{"experts_per_token": 6, "d_shared_expert": 64, "normalize_top_k": false, "batch_tokens": [65536, 131072, 196608], "train_tokens": 654400000}
Below are experts of layer 2 (counted from 0) of a mixture-of-experts language model. Rows are named router (the router's row for the expert), up (a neuron's input weights, with its number), down (a neuron's output weights, with its number) and show model dimensions 0-127. Each number is 128 + 24 x the weight over its row's rms, rounded and kept within 0 to 255. Numbers have three digits each.
After each expert's rows: a language model's description of what the expert responds to; "gets" lists some tokens that make up at least twice as much of what it gets as of all text. This comes from a sample of Wikipedia text that the model never trained on. Tokens count by the router's weight.

# expert 53
router:164138134135120146128132123181141111155165121135103135132104160129114171178131085141115187129106116111129125126122122133127176125105121074130051131130129105121119134116108147118139142127129070130095124110092104082103128116071098185131128146136113164124117140143129165115159109073144134098116135184132130139119132142133132079149119125135103127162139106158145154140133149153118139141111
up5:146182136145134135129094073165162122154145087135158122139128115159160115138092142121139135121137119126152134142168144137100123158180089157163151172128164086099115109160157107124139153129137111098118148134126108138080115165169108100171125109094122144127087097092132134116096138141102129115153107137172145123113146147134124158149174125076108158160132143137156112151126155124130141122118
down5:165082071126123143160175160123126151127123123132115119074146143115039133128127094104115157143107116114122118132151113135141146143090172152093123121134127099106117134120116142146156152160189129118120097126123171143119128104145150168080108146145095129133134122148091170143121122133108148103130159136119162117115140098152127123115139133172184145137148091131115157097137128163132132138133
What it handles: Sentence-ending punctuation. Full stops and other closing punctuation ending a sentence or list item, before a line break or capital, as in treatment., properties.
gets: ".", ").", ",", ".\"", "\".", " =="

# expert 5
router:137200150100120183107126111180136130107108171140136125118124125136095124130115107128123150136119110130132086110154127104055155113104119103159096180134123094104105148098107133117101136138161056149122153125071077130054118122117122138144152119153105147127142143152135127107124113127141120113130159178131119125122112087097123120122098129151098128141140134138144131150133138123127119119123
up0:123101093157128156089100122112158116145099120136158131086117108108148119123159133117123187159143137116124106138141126153118131088115136098140124128102121114184111121133131152130140094146157122133118118128137071152090101084172127137136095132103133100139156100126113141128188128121150139087133122084132127148147169118111084095146124115137098158103111106138129096174073103100164112128164
down0:138144173093158103154166135147128134095098159092086128132149130152131148129093129120114088136093160099186099110121157086146150164128147137128109131173109112121170132130141129146140106143144121094126122130152175114149169150092149113110151133164092136146118157143124107158102139144115138148132136124092099091122118110143100147134097171095126117154163167159107124113138136091091149135091
What it handles: Plural and inflection suffixes. Word-final suffix pieces, mostly plural or verb -s, also -ities, -ing, -ed, as in portray-s, image-s, similar-ities.
gets: "s", "es", "ing", "ed", "ities", "ies"

# expert 21
router:131133209107131160114131122137093133134102136116122147106123117109124159142149114126128139090111097133135127122145138112124105112094094105106094133139097130109139171124099178100161138148131112180129143133103098148126111140109143147137164117126160121110181119150127118133146117123135174128196163148129147153068121105090132124123067125150104118141156114130113115198141129133148131141093
up2:132129141100122131138073103164160166093088090141111153143163105072100135134103166119151106126133127137124117113156113100151166089102100140126090133139127164146140078131120132137098134125088132117146115146158076147118143122092145142122195096108114144128159099118136124111101123163145115065122138101110140076117131087129124122119141150099104135150122153138092111148130137136122122160137
down2:144131098129106131147101130114078139170167150099117109178130122114125109115134100098133143166129121124108151107141117171133147156187082131143142132171093155117106123117092120117153107123146155124133076129101152161153108134142144163136091129129100095107099156121148088133099110097164124146114100107134124187152090147140114131120105163151145121112171137149154147136074135149146116120112
What it handles: Name-ending syllables. Final syllables of names and foreign words, such as -ia, -ina, -ica, -ne, -ville, in Julia, June, Valentina, San Francisco.
gets: "ia", "ne", "ie", "da", "ica", "ian"

# expert 29
router:153187146107107135139112091171133120165137138138064142131130152135119143143126117121137154122113106070153116139108111094103145118122085056151113126146109093113124142075099129111102141157170114148107123098099122137132155139098112167131137156153110161116122135154132120122149074106144147114162117157117105133138135128142132077146149121134088131135116098157158132160128149173113146116094
up5:129146103129129111166164128135149124168149136131153142137135139134164112164124149111117104104120112119157144108128116097086107116123127108081138123108103164145115122091155172087101138130129122104102152075124145129133147151104120149130155142118104152158136112093140130144105100146155117104113165108120111109173136117174152151144115085122129140160061166173121071182141153134136140129169
down5:151153133154158137122121139118108136105133149147114102129131142129105157093133094146128157142115108157119123108138142152135150100132133115129138134122125107108173118124127117174159111174188138099126100157143154138128127148147100136101099096176163115133090125168154089101154172125130138150198105137137104109106105141129180093139106186108087103092146130079141125108129135109119097103109
What it handles: Common nouns and periods. Periods ending numbers or sentences, plus group nouns like family, team, species, age, often in census text such as average family size.
gets: ".", " family", "%", " company", " years", " team"

# expert 20
router:149166132123112134130106132137115107135143115169102115121144126122098194161103101125109148121114111134128125122111154135120160127108123122103090156154123097091109153131112146105132129143123106130106139124109108145125184112116131153145140144138109183115128082141103202145153114117134154115107105110168149144082077127130123118119168131171089141117139093165127176129130147177146138081088
up2:158176094069148124111132119150094120136121050157126085115153164154137117137150166104113107131103114132153137131124136125112156117117106148159112139125093105114114139147148131122127129140122116098146105102097135105102119122119191119176133145099128141112085076139140142120100160130144128128145138125116127093086139143094108094140114086149104124124092105086116134142177130094106152109156
down2:117073137132115140139107154101108130137122172167114169116123153115071201160129174116137140134135168148103114119162121162117123111163101093108087129089102137136138111104107115126108144121127149162132153139146164164089161132110110146157122095114153140088155170150103153119157125137108119123160170139143113111167153140083131124133089131119124139133132106121170105157145123150111121130129
What it handles: Line breaks after headings. Line breaks closing section titles marked with = signs, especially species and gene entries, plus some parentheses and opening quotes.
gets: "\n", ")", " (", " The", " “"

# expert 27
router:155126141159105159133134112140136130177160121123135132155114135124112131153120079128099165133106107134129128079124149162121148118103126109154066148144129125125124151077119130128116121142123106121104121128120075115107121139101117129117145131144108146123146134137134203103172099106155119131164130171152147185112121133119114129138120109167070144137163118207135129151130135133158142129070
up26:121158139144115171123126134139113151130130140176185165169087130156126097153134101119079131124164158113153147167153129122117148124132141144067151117100152125121123158167146097142100124167144161113147117128167126146125088097156140109101117132162128136110094132181119078134151149131093096119133169130138138148130116118145127110183098163119145124144124145102139095087101139115130149118107
down26:140130076169152094127153106137137105118133110138117077129140170112127163130134157144154134114128150099137063120128169139145113119119123155122111120101133107188104097131119139121103156119099082111102150147113122104081160098140155113120099139127181075112114116106133112128078109123110152107088076124122135112069145091121100141155124114137145119130156135134118156155140105118146133129154
What it handles: Wiki headings, line breaks. Wiki-markup structure: the == and === closing section titles like ==Summary==, table separator rows, line breaks, and colons before lists.
gets: "==", "\n", ":", "===", " ==", "---|---|---|---|"

# expert 38
router:136158122064108127160080090125114082107128108119114122120067144127144155130098100145122147101118132119159128145134119129110133097116122094094125112142127132131094154118111113136166125138137133135073152092107138142128170120122134136148118155131150118110144078096094148092139108110164152074145146135132124147129099119112118116173136095152142129126136149155117164196122177170119119127088
up1:176136159112123131119125170145113107089139121103124164148093106171129123060120132125129131121103124109151144117157103165158149108141130078103143100100113100125126103182120151109111111137142108174121143136139124097157157105157108129131155130140107075144140153132111148111076152087162136127136119128108117119103140151107122081131119124101142082162122125148148108166092089132153089136106
down1:159137155108139156165151132110143137104107096134118106078120154160116081175146099099149143098134119100151155109111114096133135160130139117092128162119136101116139161158186102115137117107122098130127150110131106096123106130119117106108123114128105111079064120133138134095128166129102138138112120118113128120118165153110145157146147132132147102109059132181134125185085138104093131136128
What it handles: Ordering and time adjectives. Adjectives after the, a, or his marking order, time, or degree, such as first, subsequent, final, later, same, early.
gets: " first", " second", " later", " new", " final", " last"

# expert 16
router:131131144112113129111115146130095124128128118172095151118077143093119101119139121133135142086117134101112132114159136163128159124130110118125071126146113075093083181105093155099128125149141140151147152141137118112118114112099127124112187123138101119101194163112152123124122118090146115123123125107151151128099114113099150130135129142132126124117156164136102137193177131127197125094100
up2:170174138097110115120175142117148194079145125110127123088112128111146149105134115120123157095113143118154137139109157162129118185136128122151127096134085132140092168139146149109143125136125113145124124093162157149101116153120094140117103134135132124119146115148140116091111102096083123131147086127107091149129101130141110142139109186100121163090125128085097139137134145099135122176078
down2:124116159128128133101144118099113130177089132111113160153086125099120140144159144097130118142170120079140135128127092128196101123191173135163131161157087128144133098158112144142133101109122127108123084098129107127147123143161134113131139150120113130100125180200125116140114146132180158142120145156126141135077083148128136112112116157133118122133161083118127127119155108123136128115125
What it handles: Mid-word name syllables. Short syllable pieces inside foreign personal and place names, mostly non-English, as in Bhu-tan, Mu-tu, Ri-za, Samkhya-kar-ika.
gets: "al", "o", "lo", "ta", "va", "ma"

# expert 40
router:165181136129120127162125091129082108122157117142110132115116130063057179145112112152121136119120105136126092114121141123123129129113126126125105124133119102119113127124129128127145165120144120122068183128097113141119189095115127161146136138176145136108166090119127161097119127125171142104128125129142188139120108129116125129160132083142089134127142131185092145133119149125174136121126
up1:113130130147138123120133105142111114134120185135107145117105142101105137114152120120125098157097174091148125096138139124198086145107122131119157133111098147156166142163100094144121134127138139142123073127164158079189149101126152145118149144100123176133148110143128133137139130130126103113121150139128170188132138104159108122124138156132131113175088129129108070093139141100147125139092
down1:088117149085137099138172153116130157123142144120123103126122175123145143102108153111127106086140075159129154163141123130130094150114152142161137127131136129145098142111127162131124105148152135088182203127131107157083141125143135139139095127150126138128091092119105131140136120144115142177124113156150103124075084163115152165084118130107120147136170095110099115179127118145126138136119
What it handles: Articles and determiners. Articles and determiners in running prose, mostly the, a and The, also his, its, their, which, usually after a preposition.
gets: " the", " The", " a", "The", " an", " his"

# expert 28
router:157124133160115171115106145131124125163161129165118129083129146108092132152095111129122166118117115073132113124106170157135128111117122114114103148138143128117091127121117154070119140125168092119087129082113125136127127096104139161126146127151144164100140092191153158124122129095163122104129122111174141128105056116110172092181140105138125122112147115131153117117159125162130133129136
up0:146145095161133134141119112121178131135122087162190108123134130166154179117142173118142138135122117077160123131116135157128114110146119093163124162126138124124102132151064154117123168137115095113108130103096104107134128131149126153146089155160109137105113079117142159144165111129105085146157139118124142153120184120091136082130139123109160124081164152123137145127141138168114128127139
down0:173128100110105131120113123135150121124122166104136120162130093131130110121131071134118129140164107145146101146151146125151146127079128113111118111117111152109135192134158091110103122159144165084116131154122145142138106136150167151145105124112116134163146182122147128141141125152129127139141086219105118114148112150101086129107163147116089106157157131113126107100090138088133100117163
What it handles: Hyphens and dashes. Hyphens inside compounds (co-wrote, back-and-forth, cross-appointments), en dashes in year ranges, and list-item hyphen bullets at line starts.
gets: "-", "–", " ", "|", "/", " –"

# expert 6
router:136125166166130147167124115113129125133122130173116168072129127125115132131124126148125129123109120101157086100186130170122126151116062132125127146133103137123111164123106119131115148140183121134111156095128117106118170085088056126156107129135141127129146150133132123112169111133135141112121148145153143158052123115152118123143131101143103120173153147131119149139123133150116197113115
up2:114150141123117142151135127119117174092148118093111088151130105099172105125137160117095135133094132132146125079133172151101125136117109127115176110110185126126139086094106117121126131171142128097140114091091133137107104092138092129117122115141114124124152133168122159089112158122096125131104130085162117108169119079146170135132091126160141108090107138111114092115089144123177131100138
down2:139130091099139113114123147100114099143129135131080107143108110099103101073177106147164125101127104138067123166122110145129101185137134110123132128135103140136148149158098143053142146125158165152101172150139126128123110135112135097162135106130130131172126108115143123154126116143098138130137153094127128146113165095162130133099097093060105120116131137126101096144110134111131091138112
What it handles: Short syllable pieces. Short two-letter word pieces and capitalized starts like re, ri, He, See, often inside names or section headings such as Wrestling.
gets: "re", "ri", "ro", "be", "See", "ba"

# expert 10
router:170185142131137158102120110160112114071132109141116126130122139118109162163104058147108163106101120128126112091125160134108128135099105102136050131147144128084141142115099126132124125154115095142113112123125068084136130127109099149150136124137124169095144106133116155135116107138111139123127124151170153173135127135091117123127135112166104128132135122146145127174124153144133127070086
up0:127122120095161142140150137159095148069145144128156110138145144159116088129145105099139126147078135162126129114131145093092123138141077184153110159128112094126113131100141138123161126141120103128106130135143133110107120092122171148162124132103098139111128085096148154143112140089153090152128158146125084136147154174082125138138104158159129130114170077151145159164153122118120118095106
down0:090166150153127163101072140106131140140155159134140144147163146121131126133121113122154145112070108120165170141152085125111184119145113082147129099122072128156140135141136112123119142120113118148157077114113118117123121169149114115102123146159115179139136160141106144160147177140092108154106124134158145140105107146137102131108124127104147149138103138123097114100083118145074162132151
What it handles: Colons in infoboxes. Colons after field names in infobox and taxonomy lists like Authority:, Subclass:, Clade:, plus semicolons and other separators in tables and listings.
gets: ":", ";", "):", "°", " (", "("

# expert 34
router:140186139096117148186068105144151107130104101132123131110116126131125139140102080136088143105109137127196090123103130139106152100133134086113127092148138142117086127101116102123169153133141087157138153112122123150110157098140109159162145131190085122110150137141135127122166112117130145109151149135118119148119126108124141104167122112175112148129136157132089140181128137128099141144107
up2:162119142054122122111151151111165125138121110080142169117094131143097112132151131132123096147101136107105110112157112147132171135151140108095102117132125103109137080184148155146120143077154114119102124145135161091138132093163126133166144097162123126107138149147115138138136122132110152113145142125084151145097089105152121087133122104133143088127157118116100098143062100135106109108147
down2:136108132136136105142085089125133114107172133113181100133127119139130062110152134123140122099125133141160163095108121118144145138092134143100119100096148171170138141143115115133134137146152117139149099109149135111108113125134139104128135116145163156171076096108127119095112160108135093137107127135068156134140174080103169123115172133137108108125122112129127125194082101146150151157133
What it handles: Nouns after determiners. Common nouns, ordinals and quantifiers right after the, his or a in prose, such as first, album, grandfather, only, second.
gets: " first", " one", " second", " album", " home", " only"

# expert 3
router:142156177087121206111134113200117109133140178119127125119133158114113138128095065152061132137122122116120124108147125134098147090119135095112132158146133114112115137121119127115149186145107088154112130123134116126114129113131093137123134116119150140127151105143111121104118102103131107121133135177120147113138115089081130096155134141139137199144168142158133135112155156120142138153128
up0:132120187105154097099118119116142112116114112139126163099160105158127182152144111176102179155119166155120117144138094118172115108160125103151112137083140083141103102109144156113129090132088108118139135148130107105115160104133131154064120111143087163162135105149096135092159165154149125073131150139144142146133140137118135147142138123116124125148123089133112136148124131113099122163154
down0:104151138102135116154106144124135141128156092118135108137109145162119121159122172114111110121151139131119158103154122109103123112166153134126114142139055142148168116056157143094144159124118088114143137125145160102100130114129147145111183076099129124102113087091106084126104164132135146143113099122095107139132119113104128148139110166134133104149124122172103107166124079133147157106095
What it handles: Verb and adjective suffixes. Word-final suffix pieces completing verbs or participles, mostly -ed and -ing, also -ated, -ized, -ation, as in dethroned, elongated, constructing.
gets: "ed", "ing", "ated", "ation", "ted", "d"

# expert 11
router:139133152108100210092126110204118113125113176129124127130131134132136128127147095144129128135112112136163123079192121118101125119090119120108108121118062148128135151097102142123121144165135084167123170133122102099136105144140120120170155114139140110117177127149139115120118099106150145116154140147121153131120116084098115093141135137134078159178134159139131138132134142122139154131104
up2:086129120120140134155129082144110105144155155166145185123113153133125094115103158111141113134118145113119144117069168110123112140121091109122135096109091139143125139092090142146123139148075164116141138121132157139115148100160119125143174144189093118142127125109117100134137085097115144150106126131139133147136182113146094146166114131160113127155089122182163120127095150129107176126129
down2:113116092165097119158169134132116119129109165113154129143087134173131129118125108111065116143152139172107097116153101126095151110088110150166140120118141124111162153112130100149187188134142152120177122151097127123106123144098113154108127106106161158102138098165130181130135119115138117172108166147133121122126119144105105123174126124117141162126172139140105088131090132120131108114129
What it handles: Latinate noun suffixes. Derivational suffix pieces ending longer words, especially -ion(s), -ation, -ity, -ry, -ence, as in attract-ions, restrict-ions, caval-ry.
gets: "ation", "ion", "ton", "es", "ry", "ies"

# expert 26
router:153207115077102125145123093129120108159169156137123120117139125113111211136109100152108130112123114097141090127090124133119125130108121122095117122149145100121070142122108152114135115149108130134111134115131122154128124105141121132160158168131139180117141115137139134109165093113134106109125129107119156201109085088165151110152142125131133152118130160136106160153142165161141138141104
up2:161153154096113111112153116086134134152104133174103133113169083092129133084112129089119126103112161138150125097111093182133133101103177166102151108118138099132125134145128109145162134129119127158158131112109170125155138076144125115111160150143133167139155130119097097143112123135154095103115100142137138105111103097169159136115115121115160141114136181116143123153099133140152109182094
down2:116124131087133095121144169139108105136151100086150127141128074144149114142119145129128129136123116182127153082086135119147146151125074123142094119127131101117098104131111143131111130131165123137129154161128115113090123129127109119148123112104130137083086127086107085155113138125151072137121114099104148114095152145121169110163128136107150131127103161081124122138110185167096170183139
What it handles: Music records and nationality adjectives. Nouns and adjectives in music and sports writing, such as record, album, chart, series, and nationality or name words like American, British, New.
gets: "2", " record", " American", " album", " US", " single"

# expert 51
router:167166126135105140170090124111131098141145125158083112121120158138095223170088108169125170119106118108134107147119153124122133147087125122149101135171140099090119143131110157123108142140125116148092139133126103148135130096115128145141156132157096168100134152125116175119132116110158146124132118135158133151103091119150125102150137091139073144123144122164112143136132160177141135106111
up0:123142183163095131118165147100108121158158147111122087127111158129091124110168104161176107143166118074100140105084114141127165097109139136169118097108133123123137146122157134114099124163089145169148133148093117156145114159106117140146159145134119097165134146127135114124164147156120147114143117155099146174097138119130116151127122140183127116115118144117096133130109134113077132072112
down0:116085088138128118151083116107150153097131133139111079135143111111124114125112175099094139111081105149102115158151130132118105123158120108105106124126138128171142119140076123148142120124116126111090120089120173098098111112128149130130157113134116129171089122096097114129130059115122163127153167114112132082132145116134164116134167099123123158177119159165150126096106157104087149133132
What it handles: Opening quotes, brackets. Opening marks that begin a quotation or parenthetical, mostly " after "said" or "that", also (, [, $, and sometimes "the".
gets: " \"", " (", " the", " ", "'", " A"

# expert 45
router:122120171124085150159129134138061121131147202139123136110118133094115119134125092169089140130116079142144135104142131154092137111109122125090119167127135129143058138121135124124131132116143116143092149087090127066090138123129116138125122118136119125114139139193142147132112147111126099089146170121141141126100122079136146153130120123128110120155153115149172166179149126129144136121129
up0:155189118095100108158128162181118131151118129145127134122082104140139116107164130155089127124112130159095119140124132134129138146150170114104119137102129149123095129143107123115151133129091121087103123101123094130120144102187117135117162104138083160113138139140143121114078158085123139099120135126122158131166105105103146144102131146141137157116109116128123130161127031132111108080108
down0:111144141110123113109165120123123111132104167097112124144109134124137136117105156119155146137152083111161117163117118126149110095089118146090150160094162119147135139132125149167122129140165118129145134166111168140133125164146126180164155146134146155154075155108103113172126154136095154127153109161143094184109107131154178130141117127067147112124098105137136118134137160096161153172148
What it handles: Mid-word fragments. Short letter pieces inside or ending words, often after a cut-up stem, such as wherein, belongs, Armchair, snake, Silkeborg.
gets: "in", "y", "ir", "se", "ur", "ve"

# expert 13
router:191138144132123136145129126162129118125176111141113151131126163128121186202134121137109150117121122105115134118119126131125163130112102101138073132119119106110114132111107134104128146142168137166107130127113127111106145107063097164129124161130130176112129146156086137109151110052140127067115127183145129135128125137143128083175115096120143119126132123150114136163131149155119124147108
up5:133124120170132127099089124120128137170161107144127175110105178148168119158102119154125129134132140165161118114129095120132131154186150141135132079167169116146109142114151086093154134139152125130134150115103112114103085108133113114120133142133152109147123132138160103170128151135125149157099105126157206116121135108135174132166158104111172137150157143123123099140153106092110149151144
down5:118078150093110114127106126111101101138119165103083139105184099095123112156145111103131132084127129169092136143133101095122129118086107148098157149163114152141133102136117113139138127105114153157125123103153155172145187137116116185077143113123131143167143130109117172117125105129114105154140131114101104120129125087129078133096126130149141150119097073147149119109129152135138087120140
What it handles: Sentence-ending periods. Periods closing sentences, plus abbreviation dots such as b. 1930 and vs. and decimal points, and ). or ." endings.
gets: ".", ").", "\".", ".\"", "==", " ==="

# expert 33
router:163163137092111119161079098120115118153140104160035142116129115109107151142115101148115153117126106081127131139114128114120132136107120114120129126195115141123108150095103159114129166141126119158110130106113131143130138126111127162136129148124117125110153105121121150139107072115156160114133144127119144161109092125149160090137156097141068125137123117154122177127118167153163123073099
up2:106171103144078145153151148130128123131100103141123140158149181107124155111160126138133088146134128153149135132144157124110102106164132131121121174105122122074139138111097110096167074120117098096149152131105162123104111159155137156164130127121172144099138157201115129079101168135119138121152122164168132128107131116121130172112132149112098099122156139140110119095158140119120137129099
down2:106134129138088105106113104153135104069108106132084157145108128121104120151158080141146149126154109180134144104128159114139134109106095094126133132126135138109142128127116100094149135112168135131156134127093130108107151162120145151159147105110094129114175156113131130125151152119137129093119136071165109116098128133084125112156122080164088123088120124181105059113136108110154124111134
What it handles: Proper-name openers. Capitalized first words of place, institution and person names after "the" or "of", above all United in "the United States"; also New, National, North.
gets: " United", " State", " U", " National", " city", " I"

# expert 60
router:157145173145120152123128082115129115144121105148126146122105130112141216144107115121083150117125109134138124117134170105127094142125129104121064134157144113115144143100126150129120138157098111123116143112146117107101159106079106150120164137133103168098182085177142137078118110115159160125123138143140161143109141130102137104120103121184119135113180132159119137159127127144143136156108
up2:125165111124129107094179109107187129165176123128117127087121105120123159116150117132088140108118126078152094116165133148131130112129143178130116121154132149138125119166106177141103124156128070134143126121171114125145196112110147140115120136087096116136141119124124124117147121126137090099126092132125151110114107116129175108111187133110112133099126127131199122131140125113125121104086
down2:091143118141121122114113179155084146113105132127140083132143141131139115094080107142138136137160137162119089162099086117116164124109121094102119111111119122066105114097096123131140125117148129109092098125150112179129114133139149109147098089107124106160122130178119151154129129122081185140124105144107101109137178114158121125082101163119167114137124100149137126115112150121139115129177
What it handles: Field colons and on. Colons after infobox labels like Date of birth, Genus, Budget, plus "on" before dates and some table pipes.
gets: ":", " on", " |", " by", " in", " On"

# expert 14
router:142126162125091162131135108156099118144127186129113100158094152124129122137138117143119142114112107100173132139138114156061155125127136115135135139134137128117098156118106168139128153142183110166142157052099141126131130112109056132138157164102129148113143091147086122130126106136126107102128166157162149108102121110140132094110111135149134164157128096151171133141142139129124178125128
up0:180134110155138139112162120102186176134156112131166109142088101140119100132134133109124143129116114098108154167126120145098147116120098128153102161108140148117118125154117109143147103176096134137091107131097137164108134078129151131074133133113130150113132114187128158134149133103110144140093181121130077109143143154146128090103103138175111102133142119114093116134112126081130168109141
down0:114115148125155134144139102132130087120126107095113150151131129131184097090118122134135096123145138166138091099149108095124124098180119093179129086146126128148110145092163120103130119072133155136112160161174135127139120155111137119119119141123143174096113145060118117112102159133150128111158128146115146129093166147138155093121126128095139173163125135180154160113129112120131118089111
What it handles: Mid-word er-type pieces. Word-internal or word-final fragments like er, or, ner, ver, ers inside longer words and names, such as jewell-er-y, dark-er, research-ers.
gets: "er", "or", "it", "ter", "ner", "ers"

# expert 49
router:135125179119092136125128124176068111149153120137120116132114148131124116162115123201094117133114106104136143130164138155138115109110131117086141128137152141104071139132115110124131140122159127139110138120136131119115143087127065110129134142164163125115190120142062129096123137109135119102114185158171148102108112128108174134135136118148165140176137137141119158103137134129113166104132
up0:120113146122114136111131144126130093112112131103170149097121108090148140124079105107127142081113123095128143120122084121180149096112152111110112096107124114127159136123125095120116142103112110176180090129115145118178078102115179092142113096090106157082143113137169138131126107156129172109125128145127154150172122139149146116121101116156128115146125156172088118103124125166158108146128
down0:130171136174172171119131064119160163154088150098110138132140098135117128105110078115138134118151088167131136105114108131139118113123124158123116147171118112101131086095105139129162093147133124131118089137109153120090156131131158121117138176127158094153131147106133066127109128137095137134114094101123086132112112137126140099159143121129156112145125081107139120156188141100123126149134
What it handles: Vowel-consonant word pieces. Short vowel-led pieces like in, en, er, ed, un inside words and names, such as re-in-force, betwe-en, shōn-en, coop-er-ates.
gets: "in", "en", "ed", "er", "on", "ur"

# expert 48
router:163144130103109150160101112128148113172153152164086138128121140137113214148123104124115144131120097108153128145128162116124150108085104116124119136172125131084099137094090125126131131143162141126115116107108111111115129109124094154148128121146144163118122142112121152123087096107127105119113146132142172191093091137128156080154146107132105146124141155123130122153136172148127137105053
up2:121106123123122093181109101168124075162143133135091138103128088156120147136129154152142112106096141133111118082121148120112150110129090148132159126118136148100131098123124155154122072125101152131101106116113153133152127139110132141145153090135176140118097139112155166113080138115144110097086127074155120170133101153124140108152162100169099122167076116174112142126135146123129144140113
down2:134142129159158076121167133108154134092084132122134092153152156111114145131118122132140113135128132183112116148103098144150134154116173154151110127119175134181174123151107128163130134129122123148137093110127102105104101134147132136137145146154138136152120119130081127147083132138117127150165092117127132075115122140137053137142126159089151125083153113135149136133070109148122148086158
What it handles: Capital letters, abbreviations. Single capital letters and uppercase pieces starting acronyms, codes and units, such as ISSN, ISSER, mAh, USA, kg.
gets: "4", "S", "N", "T", "W", "A"

# expert 31
router:148182120140129110154101081149105094130156148142104131115111143122108175133081120188139137104123128135150126108133124118108164135118147117133119126140109087129107128115120145115176150131121112132075161126138097106113172116127105168169118129168114117113182107121087143115133112130182143127105117131161145121124101128115122130157126101130082137158165129188081145159114137117181135134122
up2:139094118110145120151104135134108085155111145132149146116164087142157114123119109127114115129121132121139152151097109093089141154100061174128142166098155082164098165128120156096071102125122139126146149125129102132133135133092133094152116115173129130132118122120121126062129103099093125152077159105115161143157170140106117134162111122116108134116134160148146139177111145127107100124114
down2:136137119114135084109097187104135116125141155122145118121140145126152151089114135140128148125149100142098150107107104145117147123140115123092140143102116107144135162150143159110146170102186136136123130095138114086146105154158098138134144128114058138104093135151097121120086108102103134122100122064154136142086122119118111125136106144154156127114125155077110106131113187105079102132164
What it handles: Determiners and pronouns. Articles, possessives and demonstratives after prepositions or commas, mainly the, also his, its, their, these, either.
gets: " the", " his", " this", " it", " their", " its"

# expert 17
router:174158143118107147159085107109108105140129134173088119108137148118076224149094097150118153121108111111140116130110146122138147134093114112150083126167127121102120140126095143120105137156138111147068141109113097156132152083104132131134143138153095159105133114149118185129120112110141131115123115115153152155107090122140127111139159114132104141120137113152095145142128170176138138110114
up2:133138134075115169107103095125124165133103128153149149129128209117141161131120164146129125113133109163087159141108111158080149115134103159107119092119148149109102149120100150104122126119113136157135126076109119108083107104152141105147133109147076150094135105161140133130109118146094128110123114135143131131118129121162132142137119137147112134163143131110101140184143178175079114161155
down2:165184169086174172136111162135095154147150093145111149113112141120137114123123129139132121155131100157126143153130157081075111112094103116107113095134085158102118119110124127164118108155121122127142113063126077107122118156132136101085117121137086149096125119133118113118139122129094142137142109115168141094117129110161153120149132111104128131132174141097120137093128192146157114131132
What it handles: Word-initial capitals and digits. First piece of a name or number, usually a capital letter or syllable (A, M, K, Pa), digits, and the article a, as in Al-A, N/A.
gets: "1", "2", " a", " A", "A", " B"

# expert 44
router:175135130110116132117127108170126103151152106209119127079089133102134137167095128135121157091121132080113069125121157130117127111112111111124074135142142084113126120139122128087132124129137119132105133113136121114129150118125097172160127121132152153099123071124116161121108130134173100127148162136149136137123064135095141074172132100132130120126130168118138146127141152131109142087121
up0:149139085110131151085149118104135119143117151132165120125135142138163117095089097115095152177136131132113122129132117130141182161096161120120130106145127119147114210114148148140117105130101077154122148120142150066109115110112113128139118144126121114129134093173127119144137148124101139124126122153151109158152108163186148106097133161142096121137159089160148138151153094162126113129181
down0:086130136144160101092125145058105181080119150140118144100144107155129097154161191115144106139109136119138153096133160097145087111151124143149165147110139135148134092145111126141142113110106111148160106126088116142080162152161169124125130131119162099120121155135112117158130122119153156142147129081100102122100176104109114128140154137093106151109152122113148148147114145135131132123088
What it handles: List-item dashes. Hyphen bullets starting lines in infobox or key-value lists, such as Genre, Label, Running time, plus table pipes and prefixes like non-, multi-.
gets: "-", "|", "–", "=", ":", " \""

# expert 24
router:130192147081105176109135109160109122106114168156139172125128150086116127149105121130096109122113098113117134109105136135086166108125119108132101172135118085128108125135089134103127153135133097193114138102095118160118156091147132120155183153127132161127133143118116165119098099109109149125138140186152150113117130056089136135158103117139116150122139146124142126131124148135123150136136
up0:134111126095120103163102146118133100114118136139123122168105146086102133127105177119148130116152185123078132120114144156125138148128140115149128131135145133084114137144136126138128112132094099143185136163145124138154151129124123068128089113150137147107127161178104139084094149098127120148113133116141113116148149149108115118135106103132086125083122138129166141110164127150209080081126
down0:142157173154091147133154116120161159165116166153140152124137065126119143136120103117112172142141155123154147131153122126151100113102082099110160160137094092153159138097146115090091111162135145137113124127098098097115106109139160117103155078137069159145114109122147118136155117162143111128120073137127120140126105150126126147130146176130129143186095119148113131108110134138093137115126
What it handles: Word-final suffixes. Word-ending pieces, mostly plural s and past-tense d/ed, completing nouns and verbs like standards, invented, Squad, 2020s.
gets: "s", "d", "ed", "l", "n", "g"

# expert 23
router:135118154140126119135129123142060130162112142161118169058129139091089152129145128130124123107120119108121082114131148120128104118128120092083101119118104112114130153113094168074148142147191148117115135114116116102119141111125132142157121125124127146129137150110092130129142101127145121127142118181156143144032129123093117120120071106154092121133161124123115132133144135141145169154106
up2:131126119144091151127121134130108134110108134108123060084168140110128141119151113096097128101129156178162105146123148096085072157078173117083154144097161130144111114105115120103091153146108089121120118130130110155143158116131179134153097112129086109145113131143105137154121108105124143110129108113094162140075114086112139095136143097159139136116122121115123099113150117100127088125132
down2:159139136115098112148140107133146105141152113151166120127103119115169106100091136101114100112145122095115162154104132126186119090136111114112098115163112126143128133175125124114142067136158114086155134111113125139148103117130146160115090148122119156080165147102124133128131120135134130153126149174086088105139134154152191173163123133143088130133152134121120126145113165143124193153119
What it handles: Vowel-ending name syllables. Short mid-word syllables ending in a vowel (o, e, to, do, ro) inside foreign names, as in Men-do-ta, Albert-o, T-ro-op.
gets: "e", "o", "a", "ro", "to", "do"